Experts of a small language model.
Training: 305M tokens, 9103 steps.
Below are experts of layer 7 (counted from 0) of a mixture-of-experts language model. Rows are named router (the router's row for the expert), up (a neuron's input weights, with its number) and show model dimensions 64-95. Each number is 128 + 24 x the weight over its row's rms, rounded and kept within 0 to 255.
Before each expert's rows: a language model's description of what the expert responds to. This comes from a sample of Wikipedia text that the model never trained on.

# expert 12
It responds to: Dashes, minus signs, plus, equals and "x" in sports results, tables and formulas, as in 4x100 m, wind -1.8, and "from 1921 to".
router [148  82 106 106 105 124 132 166 133 115 153 145 122 138 137 124 164 159 128 101  92 138 127 119 114  95 137 155 154 166 130 124]
up0 [139 119 147 118 108 154 130 123 160 170 176 105 136 122 138  94 116 116  83  88 117 129 124 120 131  93 103 105 162 181 157  84]
up1 [125 120 130 150 104 142 166 114 171 141 111  88 160 162 112 133 160 147 150 149 134  96 163 138 155 154 123 131 170 127 113 126]
up2 [145 159 101 137 110 141 126 129 166 122 177 121 128 108 149 105  98 132 160 158 111 122 155 141 106 156 150 104 126 147 117 157]
up3 [ 53  93 138 100 150 182  92  90  88 125  94 109 147 113 115 106 164 124 123 192 127 108 132 132 104 113 139 113 152  93 116 153]
up4 [153 132 155 116 152  96 130 104 131 121 131 129 135  96  91 135 134 152 130 132 115 123 120 138 101 124  63 114 128 149 107 115]
up5 [136 130 154 104 144  37 120 150 163 146 167 140  97 155 162 117 179 176 128 141 127 122 127 132 129  89 104 145 142 172 146 108]
up6 [147 111 155 146 136 135 155 167  93 113 120 124 142 109 198 119 127 137 146 113 115 147 143 115 147 154 138 122 128 103  88  99]
up7 [ 97 167 121 147 115 133 140 123 110 128  96 130 108 113 115 142 147 145 102 122 146 140 124 121 113 106 128 130 159  82 125 137]
up8 [161 121  98 128 110 109 173  41 111  96 127 134 111 131 121 145 137 167 112 145 128 133 152 116 142 128  98 102 123 134 143 130]
up9 [134 119 154 149 150  85 164 158 107 101 146 128  97 140 108 132 142 132  93 141 131 136 132 100 167 103 108 120  72 182 163  98]
up10 [106 111  69 128 111 144 163 108 153 117 127 169  82 155 130 153 126 118 194 123 157  86 148 120 141  82 128  85 158 117 134 142]
up11 [148 148 112 136 141  87 150 130  85 128 138 190  91 120 142 104 140 119 108  87 139 114 154 124 142  96  93 110 124 146 144 123]
up12 [ 85 143 113 105  88 108 128 113 101 173 107 121 123 132 131 135 126 140 138 133 112 125 167 135  75 127  91  83 138 126 157 156]
up13 [147 146 160 138 123 130 151 117 122 153 148 125 136 124 159  81 109 134 132 110 126 112 129 122 144 136  87 115 144 115 129 102]
up14 [104 152 104 100 124 118 130 129 114 100 156 122 132  83 115 156 131 120 107 122  97 135 135 113 103 159 134 142 123 100 123 140]
up15 [ 93 176 115 112  97  84 103 170  81 116 145 138 111  99 122 102 109 158 100 138 129  86 119 130 104 108  77 149 125  89 129 122]
up16 [162 133 144 121 146 156 144 112 131  84 160 148 146  97 111 121 124 142 129 116 125 111 121 128 143 122 128 110 122 112 132 126]
up17 [130 125 130 110 138  63 120 112 141 123 156 204  69 102  93  64 165 161 127 123 104 141 122 133 105 109  96 137 116 178  98 130]
up18 [160 104 118 137 131 145 103 108  90 148 132 169 146 139 143 140 136 125 160 103 179 117 126 128 111 143 150 117 119  74 146 128]
up19 [150  98 105 120 131 174 128 129 111 111 114 106  96 116 151 129 170 116 125 102  99 109 126  99 148 111 115 159 114 104 153 102]
up20 [116 142  96 163 147 121 129 127 161 137 155 143 162  41  84  85 137  97 122 117 115 102 119 122 153 147 150 174 115 166 140 162]
up21 [152 111 138 125 146 128  87 165 116 165  70 126 132 121 121 106 131 119 103  82 130 144 141 120  97 116 134 124 166 121 145 120]
up22 [159 107 105 151 124 157 118  80 142 161 106 158 139 106 163 141 122 155 132 170 115 105 133 121 127 122 104  74  97 149 164 141]
up23 [160 115 132 119 153 124 111 149 131 141 142 136 169 146 147 142 133  92 110 116 126 166 113 128 113 120 101 121  96 111 134 132]
up24 [125 110 116 115 109 168 126 126 112 140 165 155 154 143 161 154 139 121 119 124 121 112 117 165 127 114 133 128 131 136 109 156]
up25 [115 157 161 153 148 114 190 118 128 109 137 118 100 131 141  99  96 111 143  98 151 113 101 142 135 164 101 163 110 107 136  93]
up26 [157 150 109 134 139 148 129 129 170 164 160 124 123  85 137 101  80 106 108 132 100 128 138 127 105 116 129 106 179 127 116 130]
up27 [145 111  58 122 119 108 145 148 137 102 141 132 116 114 118 159 133 148 123 119 103  87 170 118 143 109 157 171 129 101 155 120]
up28 [133 154 147  92 104 122 140 130 148 143 117 101 113 132 107  85 149 144 111  86 131 131  91 114 153  64  63 111 184 108  88  91]
up29 [125 113  83 133  95 150 102 117 118 104 106 140 139 139 132 123 174 124 163 141 123 124  68 178 138 183 144 144  80 129 146 145]
up30 [132  95 136 163 156 150 131 143 139 147 130 125 139  96 110  88 162 100 115 138 126 142 112 116 137 143 132 112  94 146 161 168]
up31 [134 165 132 100  68  94 107 135 107 106  54 122 122 131 134 129 112 139 154 104 105  79 168 131  98 154 117 128  97 134 105 137]
up32 [125 143  99 117 140 123 130 117 162 149 136 116 113 103 122 121 165 115 115 106  89  88 149 167 109 164 147 155  90 182  93 162]
up33 [100 153 121  99 102 124 105  81 122 148  98 118 138 119  94 143 130 152 129 145 119 128 119 171 122 163 149 125 110 160 113 141]
up34 [132 117 153 120 122 137 115 159 120  95 154 159  86 154 119 114  99 181 120 115 112 143 123 132  96  45 131 154 136  96 117 108]
up35 [119 129 136 152  96 131 118 160 123 145 178 115 130 167 149 139 100 145  95 128 129 128 140 118 147  80 122 143 104 107 153 152]
up36 [123 116 141 111 107 116 117 133 135 156 147 134 109 119 129 135 126 127 157 129 158  82 128 113 130 168 100 149 141 108 130 133]
up37 [105 133 110 135 160 110 109 142 108 105 132 132 112 131 102 178 117 136 107 133 161 133 123 120  99 150 134 109 151 127 177 124]
up38 [148 121 115 133 101 146 152 131 149 132  94 114 129 123 161 145 134 136 103 117  93 113 127 122 119 112 131 154 150  93 114  95]
up39 [129  93 125  94 120 154 149 116 113 127 101 140 136 143  98 131 100 126 189 134 138 137 156 131 139 139 114 104  96 152 126 129]
up40 [175 104 146 159 150 145 158 125 132  73 104 169 111 122 121 126 118 144 130 157 112 125 126 133 119 116 135 113 128 121 152 125]
up41 [139 107  73 111 119  98 179 136 158 136  94 171  97 127 119 144 148 128 138 130 203 135 145 142 133 164 156 105 159 174 116 130]
up42 [146 163 103  87 129 131 153 163 117 116 118 139 126  90 132 121 134 155  86 140 123 111 100 154 120 151 112 132 146 106 100 104]
up43 [104 125 117 142 102 125 103 142  86 120 103 159 155 115 152 127 143 161  94  98 110 138 108 113  94 108 114 150 140 129 108 133]
up44 [ 77 123 164 163 118 120 111 102  90 125 144 107  89  95 141 126 129 124 115 111 127 100 128 120 133 123 104  97 128 148  95 153]
up45 [142 158 110 101 164  78 150 106 157 106 149 120  93  97  96 110 161 187 152 100 128  99 121 128 126  99  57 154 111 128  78 105]
up46 [101  96 151 106 127 153 141 117 192  90 116 135 141 118 130 154 162 143 149 125 130 146 126 149 125 121 154 152 122 120 113 127]
up47 [161 138 142 119 129 106 121 120 103 104 130 133 103  76 114 121 134 141 105 172 103  64 142 142 107 119 124 133 111 116 148 137]
up48 [128 108 158 107 137 135 115  95 118 158 116 119 126 105 142 131 129 125 124 127 134 130 150 111  89 104 110 172 118 102 144 100]
up49 [111  97 131 137 138 134 111 105 103 134 118 131 143 148 114 109 131 132 116 102 114 120 124 143 122 134 128  99 113 168  92 112]
up50 [123  67 148  91 116 123 116 111 112 104 174 134 131 139 157 121  93 142  71 128 119 130 107 138 113 110  93 148 107 154 155 122]
up51 [ 97 112  85  95 129 129 114 137 113 139 149 160 103 113 162 156 105 149 127 145 116  96  94 122  91 107 115 119 100 194 114 132]
up52 [145  92 133 151 125 145 119 124 148  89 151 146 113 132 108 145 113 131 120 137 163 123 132 122 126 102 151  70 120 133 147 132]
up53 [ 80 155 130  60  59  97  85 101 155 103 137 126 132 149 178 130 104 135 123 118 101 121 158 129  93 160 114 106 114 137 160 138]
up54 [118  95 123 144 105 169 146 130  80 129 167 124 123 118 141 110 128 135 109 137 109  75 122 148 126 108  94 122 107 136 145  96]
up55 [119 146 124 119 122 108 179 112 135 152 119 109 117 100 128 119 140 114 126  74 176  94 145 124 173 137 123 183 189  81 117  95]
up56 [112 194 121 114 111 171 111 129  76 149 123 142 123  94 141 129 117 132 131 129 174 106 144 124 146 123 147 129 129 138 131 130]
up57 [131 149  86 129  74 135 110 119  96 139 122 131 109  92 113 159 130 142 157 129 155 137 154 144 126 123 145 100 137 150 138 151]
up58 [132 107 138 142 132 114 124 124 154  92 146 165 125 131 148 131 127 140 113 163 129 118 141 116 127  84 133 107 121 143 129 111]
up59 [145 103  98 135 130 129 158 159 127  99  88 137 102 144 103 131 120 106 171 146 127 120 132 143 149  95 138 135 153 160 179 120]
up60 [141 140 145 159 126 162 145 103  87 116 154 120 133 123 130 139  85 123 111 117 130 163 131 142 102 130 115 126 130 101 147 152]
up61 [130 134  94 119  99 136  86 145 141 130 151 142 159 102 128 116 135 139 129 150 138 125 124  84 123 153 102 128 135  99  87  96]
up62 [132 129 107 112 128 109 106 136 100 108 137 135 145 137  96 135 105 164 132 130 162 129 156 137 116  98 111 150 145 130 149 105]
up63 [ 82 134  62 141 124 113 129 145 147 121 136 108 129 115 119 101 172 136 135 130 158 102 160 146 132 158 129 166 155 112 151 126]
up64 [152 112 122  97 137  88 145 141 111 131 165 131 121 191 145 133 158 141 127 131 162 109 119 140 131 111  93 146 140 137 170 103]
up65 [133 119  89  94 143 160 127 123 105  93 140 132 149 167 124 147 138 125 136 152 125 124 135 124 171 120 119  86 145 116  99 130]
up66 [149 165  89  92 132  98 159 123 114 132 146 150 100 130 103  94 140 163 138  98 115 135 148 160 114 113  95 143 102 155 149 124]
up67 [ 92 151 113 118  65 154 103 122 167 107 137 181 178 167 151 119 104 170 123 149 141 134 115 135 115 148 106 108 146  91 130 126]
up68 [132 134 102 148  86 105 113 125 120 130 107 120 120 126 137 113  80 137 151 149 127 127 112 127 115 159 130 124 102 159 149 113]
up69 [ 47 150 123 155  96 147 145 132 123 113 176 135 100  38 159 146 127 110 119 148 103 117 151 137 107 116 168 148 146 111 123 109]
up70 [125 103 151 120 140 162 165 164 123 121 134 143 161 132 139 132 100 131 142 138 119 148 101 121 155  75 109 118 163 104 125  99]
up71 [147 144 114 133  94 162 119 113 168 139 132 139 149 112 125 146 145 125 154 159 122 104 118 136 145 155 144 170 102  78 136 140]
up72 [152 140 131 120 122  91 113 151 130 122 119 155  78 129 159  92 156 160 129 111 157 105 138 130 143 164 109 157  94 117 163 101]
up73 [146 151 122 114 114 117 148 111 128 117 124 109  74 120  92 124 154 183  69 111 103  82 143 116 175 109 145 100  85 158 126 168]
up74 [ 35 169 136  96 136 125 135 128 121 128 166 153 124  92 165 153 166 127 100 188 131 124 164 124 101 143 129 114 134  80 130 137]
up75 [121 139  93 116 155 152 148 119 165 131 144 133 134  69 113 108 140 120 156 116 113 120 187 119 105 176 192 128 120 182 115 160]
up76 [107 120 134 163 141 133 123 143  86 116 112 119 117 117 127 134 129 175  94 130 134 155 133 122  86 139 136 151 165 133 131 135]
up77 [188 132 115 120 145 164 130  73 129 126 130 117 142  92 125 138 146 137 143 157 143 145  86 114 142 139 137  96 115 130 116 136]
up78 [119  98 148 138  90 117 128 132 117 144 127 125 139 133 149 138 124 163 136 163  84  89 133 120  97 138  70 132 147  90 138 135]
up79 [ 89 103 139 153 109 199  98 130 152  48 113 148 140 112 123 146 168 137 104 126 132 132  90 145  89 121 129 136 147 119 107  78]

# expert 15
It responds to: Pipe separators in wiki tables, especially after country or position codes like FRA or DF, plus colons in infobox lists and by.
router [160 100  44  90  88 100 134 156 127 137 156 112 101  87 142 159 154 148 119 154  92 104 153 122  86  81 129 106 159 160 139 130]
up0 [152 121  79 130 111 124 123 140 136 140 153 137 108 123 162 104 145 163 120 102 103 101 153 133 109 151  94 148 117 119 118 112]
up1 [206  73 136 134 169 109 133 117  87 121 101 121 131 133 157 150 125 166 108 172 127 171 119 117  88 137 112 165 166 145 133  96]
up2 [135 130 170 107  85 160 134 130 162 119 116  79 117 158 131 132 118 132 122 137 129 124 154 129  97 156 155 173 138 130 125 109]
up3 [ 88 147 125 144 129  89 118 102 106 111 121 105 103 107 145 133 159  97 128  93 135  80  84 121 108 153 107 130 130 159 132 139]
up4 [140 156 143 174 119 150 115 135 104 138 127 100 133 132 146 141 134 126 108 119 152 114  77 131 118 134 138 182 144 111 131 145]
up5 [149  83 148 116 123 141 138 150 125  90 116 122 145 117 135 117 168 118 150 140 158 139 101 104 123 155 109  85 130 145 108 107]
up6 [128 118  95 141 165 163 126 118 124 148 117 127 134 199 188 128 124 195 104 142 148 152 126 127 141 125  86 193 119 107 166 117]
up7 [130 154 126 153 151 167 155 122 151 137  98 174 105  98 147 127  97 142 130 107 111 124 151 109 115 118 147 142 144 157 158  81]
up8 [102 120 109 152  65  86 133 108 122 112  92 137 134 129 118 145 124 101 156 121 143 121 145 166 114  90 152 127  94 134 157 104]
up9 [116 117 119 153 139 132 116 134 107  93  96 123 130 117 118 131 105 119 125 149  80 151 104 134 131 139 156 147 185 162 123 121]
up10 [133 121 116  90  92 107 115 139 125 116 112 154  75 185 106  99 183 174 132  88 141 158 123 137  80 133  94 154 126 153 123 101]
up11 [139 146 160 114 187  99 144 130 127 173 140 170 136 119  87  79 115 179 117  88 151 151 116 127 131 141 139 135 148 130 114 118]
up12 [ 86 158 136  89 140  89 136 109 133 108 139 128  53 114 117 104 129 145 120  85 119  55 179 150 115 122 139 117  92 113 112 129]
up13 [171 104 101 128 135 164 151 133 107 145  72 111 153 177 204 141 111 110 160 130 173 149 121 133 147 141 125 168 135 164 131 102]
up14 [138 135 120  76 131 175 144 115 115 153 163 135 136 117 126 129 131 157 121 116 105 105 120 101 125 102  88 138 142  95 121 157]
up15 [132  85 173 131 108 193 149 123  89 146 132 123 131 151 159 135  99 168 104 142 135 134 105  97 128 150 127 163 128 151 135 147]
up16 [115 140 108  88 119 148 114 152 145 149 147 129 122 158 153 120 119 100 158 126 135 109 130  98 122 157 130 126 118 124 150 152]
up17 [ 57 151 149 117 164  95 176 137 126 113 145 129  17 150 118 118 104 117 139 105 118  79 156 116 128 119  92 156 123  88 137 135]
up18 [111 148 136 157 124  90 124 145 127 124 131 150 125  70 143 131 134 115 129 135 141 148 114 120 135 118 154 145 114 121 152 162]
up19 [131 156 186 140 124  90 113 170  97 118  87 148 147  76  88 118 128  88 116 139 150 158 131 149 124 123 141 161 116 135 129  86]
up20 [158 136 140 142  76 111 130 143 125 144  96 134 117  84 173 140 111 110 120 157 125 126 113 102 115 136 131 126 100 115 179 121]
up21 [134 107 134 141 118 113 136 135 123 147  87 136 153 136 127 101 129 153 127 111 116 150 147 148 101 108 117 142 147 155 101 119]
up22 [139 133  90 151 143 135 124 117 115 116 156 128 131 115 144 126 128 140 133 157 123 131 117 136 133  87 104 161 121 137 123 130]
up23 [131 142 107 154 160 150 166 127 148  79 117 142 153  99 116 102 159 142 109 128  98  78 117 131 124 116 126 135 156 128 173 117]
up24 [151 118 110  96 142 168 142 158 155 146 138 157 165 114 128 139 151 144 106 155 125 107 123  92 170 155 112 132 150  89 107 157]
up25 [141 134 103 163 141 174 136 119 100 139 108 142 145 139 182 142 131 154 120 165 151 173 118 106 132 128 144 145  92 143 153  96]
up26 [147 140 143 106 138 142 166 146 147 131  79 128 140 163 128 153 179 136 189 117 136 151 103 120 157 149 102 158 130 125 145 196]
up27 [141 133 142 167 144 179 149 121  97 125 113 138 131 157 109 160 110 158  96 141 117 166 123 141 128 130 116 158 146  88 120 153]
up28 [126 202 134  84  98 101 140 119 157 107 121 102 120 120 145 135 136 149 101 161 115 121 113 135 140 105 111 115 171 119 130 107]
up29 [138 182 174 150 102 134 136 143 153 114 105 120 135 133 102 121 132 124 132 128 156 119 207 171 138 123 150 136 148 117 129 103]
up30 [132 184 153 164 142 132 145 152 156 119 108 109 131 134 130 111  88 116 124 132 133 119 169 142 153 143 149 122 135 146 142  84]
up31 [137 118 143 180 121 105 124 109 124  88 104 148 118  99 133 145 111  81 127 128  87 177 115 157 134 103 130 122 128 117 135 158]
up32 [100  99 115 124  95 137 145 113 140 177 131 115 109 146 126 109 114 115 152  88 141 148 114 110 134 105 108  92 128 130 132 142]
up33 [ 57 201 149  93 140  84 117 113  92  86 142 116  99 122 138 127 115 108 116 105  53 124 147 151 146 136 148 132 126 153  88 131]
up34 [136 116 142 105  92 131 153 121 174 149 120 165 121 152 157 118 116  99 125 148 161 119 185 129 108 107 148 132 110 105 153 125]
up35 [161 134 157 142 150 114 162 130 161 152 144 148  88 123  90 112 152 120 140 114 101 109 106 112 155 109 134 143 169 143 144 144]
up36 [131 133 118 134 118  98 124 144 163 151 125 113 122 115 122  87 138 114 135 110 101 128 131 154 136 148 122 156 115 133 123 164]
up37 [141 134 193 141  83  98 114 160 107 127 107 150 136  75 126 126 131 131 167 130 157 165 147 104 157  99 164 107 105 120 109 137]
up38 [125  91 138 123 108 148 104 119 125 122 116 141 153 120 176 128 111 132 121 151 135 103 185 124 150 120 145  85 121 133 170 118]
up39 [119 104 168  96  94 129 137 132 170 151 157 131 157 136 124  81 143 129 136 100 146 117 115 114 119 120 154 113 137  92 117 164]
up40 [109 110 104 106  63 123 132 145 137 145 115 106 112 107 187 130 145 119 151 130 152 151 102 125 151  74 131 109  95 153 128 113]
up41 [134 128 164 113  97 130 140 111 128 123 165 161 171 106 133 120 133 109 175 131 128 138 114 136 144  81 121 129 146 113 149 129]
up42 [132 164 161 125 107 145 145 129 148 111 127 121 189 144 124 131 110 150 133 113  97 129  75 137 149 146 122 149 125  83 144 160]
up43 [ 67 140 110 129 146 114 104  93  93 111 149 141 114 107 131 111 104 143  97 100 103 147 165 144 131 111 105 173  83 135 104 154]
up44 [141 158 147 131 106 184 117 109 133 119 145 167 188 147 126 116  82 144 180 103 149 188 126 153 155 161 137  90  85 135 148 171]
up45 [ 79 113 160 125 164 120 130 139  81  78 117 169 135 149  84 118 168 152 126 122 113 142 113 165 138 131  94 156 112 118 101 120]
up46 [191 105 113 162 157 119 126 138 141 170 184 129 145 114 154 119 109 137 126 117 155 143 125 116 120 130  95 122 125 113 154  79]
up47 [134 148 144  96  94 179 119 138  72  66 155 153 154  86 130 120 118 125 153 119 146 172 112 124 128  74 158 135 127 137 128 100]
up48 [145 119 107 131 119 161 145 122 151 118 124 108 154 127 133 122  94 133 160 132 148 140 118 171 101 116 109 118 108 144 165 110]
up49 [110 112 136 165 106 157 119 114 129 148 154 131 122 122  99 109  87 120 128  48 129 166 139 185 117 118 116  97 116 149 118  81]
up50 [170 123 117 101 128 128 136 132 105 170 121 114 103 115 150 116 163 128 111 123 128 100  83 147  97 132 113  67 123 117 105 158]
up51 [147 135 142 137 136 172 124  91 155 102  96 117 110 144 104 151 113 111 136 144 128 133 116 148 129 114 122 159 123 141 125 130]
up52 [127 144 191 131 149 139 141 181  96 108 137 131 158  93 144 116 140 133 160 160 144 154 123 115 103 122 141 129 142  96 136 133]
up53 [135 120 183  97 123 174 130 150 103 128 146 136 117 164 169  96 130 115 145  97 137  89  99 119 105 127 109 147 103 118 137 123]
up54 [199  86 231 147 131 118 168 145 106 121  80 130 132 107 128 124 131 156 131 124 122 159 128  95 127  94 112 116 146 136 135 164]
up55 [ 86 193 104 109 120 118 174 135 147 144 154 153 122 146 134 127 126 160 117 157 146 123 146 115 122 110 110 100 196  81 136 147]
up56 [144 134  95 119 124 139 116 146 110 137 133 141 154 161 116 145 133 148 105 130 111  98 138 120 179 108 142  79 205 138 147 126]
up57 [174  90 124 152 117 168 125 113 117  74  94 117 162 200 167 127 157 134 135 148 133 113 111 129 130 131 107 101 138 113 134 120]
up58 [129 107 139  54  98 169 142 155  88 147 126 161 126 112 119  93 141 147 126 105 144  97 162 143 116 141 131 118  93 127  96 148]
up59 [146 103 130 103  95 112 137 147 149  93 102 135  79 136 157 128 145 139 126 166 129 127 100 106 105 136 118 151 133 103 139 128]
up60 [ 97  88 184 123  64 111 154  94 125 121 170 114 138 132 133  68 149 157 130 111 122 112 147 137  57 104  78 128 157  97 105 139]
up61 [151 155 118 105 123 126  89 117  96 170 139 153 120 137 166 111 154 146 101 117 119  91 121 128  87 131 107 107  92 117  92 122]
up62 [ 94 122 173 107 142 139 125 136 100 140 109 178 155 134 131 132  94 145 191  95 165 184 150 123 104 152 103  94 135 182 138 172]
up63 [118  98  86 130  96 184 141 117 151 125 199  98 128 160 156 100  91 133 157 153 117 119 109 136 163 172 105 126 121 129 135 132]
up64 [ 90 127 156  78 137 112 137 148 139  96 122 108 110  82 106 109 162 142 125 116 135  92 106 132 132 128  77 110 173 101 105 147]
up65 [149 115 127 116 139 137 162 117 126 151  98 116 140 153 135 132 130 143 148 127 129 133 147 157 133 130 122 173 137 127 222  77]
up66 [129 122 124 157 159 125 112 134 130 133 126 122 134 123 140 126 129 155 119 155 120 150 169 113  97 131 149 115 127 137 150 119]
up67 [121  91 101 121 105 139 102 108 106 125 143 143 114 180 130 119 191 168  95 122 127 121 124 151  93 131  83 118 182 136 117 114]
up68 [134 168 133 121 140 151  98 153 142 157 122 128 142 110 150 111 116 126 123 105 160 122 154 115 128 152 113 101 128 127 159 126]
up69 [126 134 128 122 128 167 128 187  85 156 167 185 156 145 105 113 134 150 125 139 123 131  96 142 154 137 122 115 154 183 105 132]
up70 [191 134  99 134 140 109 123  99 138 157 158  97 103 106 155  95 106 126 133  95 127  66 120 119 128 111  85 129 115 107 146 137]
up71 [117 117 127 120 117 133 188 142 175 135 114 138 146 124 142 101 104 125 106 139 125 180 153 100 136 155 146 115 125 100 101 137]
up72 [ 67 123 135 112 197 133 111 124  69 131 134 186 121 143  68 128 134 154 165 101 139 152 110 129 116 112  96 160 129 111  98 123]
up73 [128  89 180 129 103 137 142 148 140 138  73  93 124  88 147 111 163 150 166 143 161 129  85 113 139 141 150 125 149 114 133 128]
up74 [130 122  86 102  96 125 121 127 125 114 139 191 125 175 154  99 222 168 120 117 131 158 144 167 127 131 125  92 133 152 113 129]
up75 [117 145 139 131 122 152 132 179 106 129 100 131 148  97 136 132 115 111 140 136 136 123 130 121 135  89 126 129 132 113 146  98]
up76 [138 136 138 107 191 169 156 137 126 133 172 151 122 157 131  98 128 142 134 125 123 132 111 100 142 130 103 102 137 135 163 160]
up77 [108 128 121 170  99 130 112 146 116 106 129 117  93  90 133 118 134 149 117 101 104 135 115 113 116 134 136 144  67 139 139 106]
up78 [141 141 131 114  82 135 132 123 130 129 130 131 109 167 137 111 163 135 123 109 102 148 137 165 120 122 134 158 150 186 107  72]
up79 [119 110 130 133 125 174 130 117 129 120 153 145 133 113 137 128 136 152 139 150 149 122 164 121 124 132 131 152 179  86 128 129]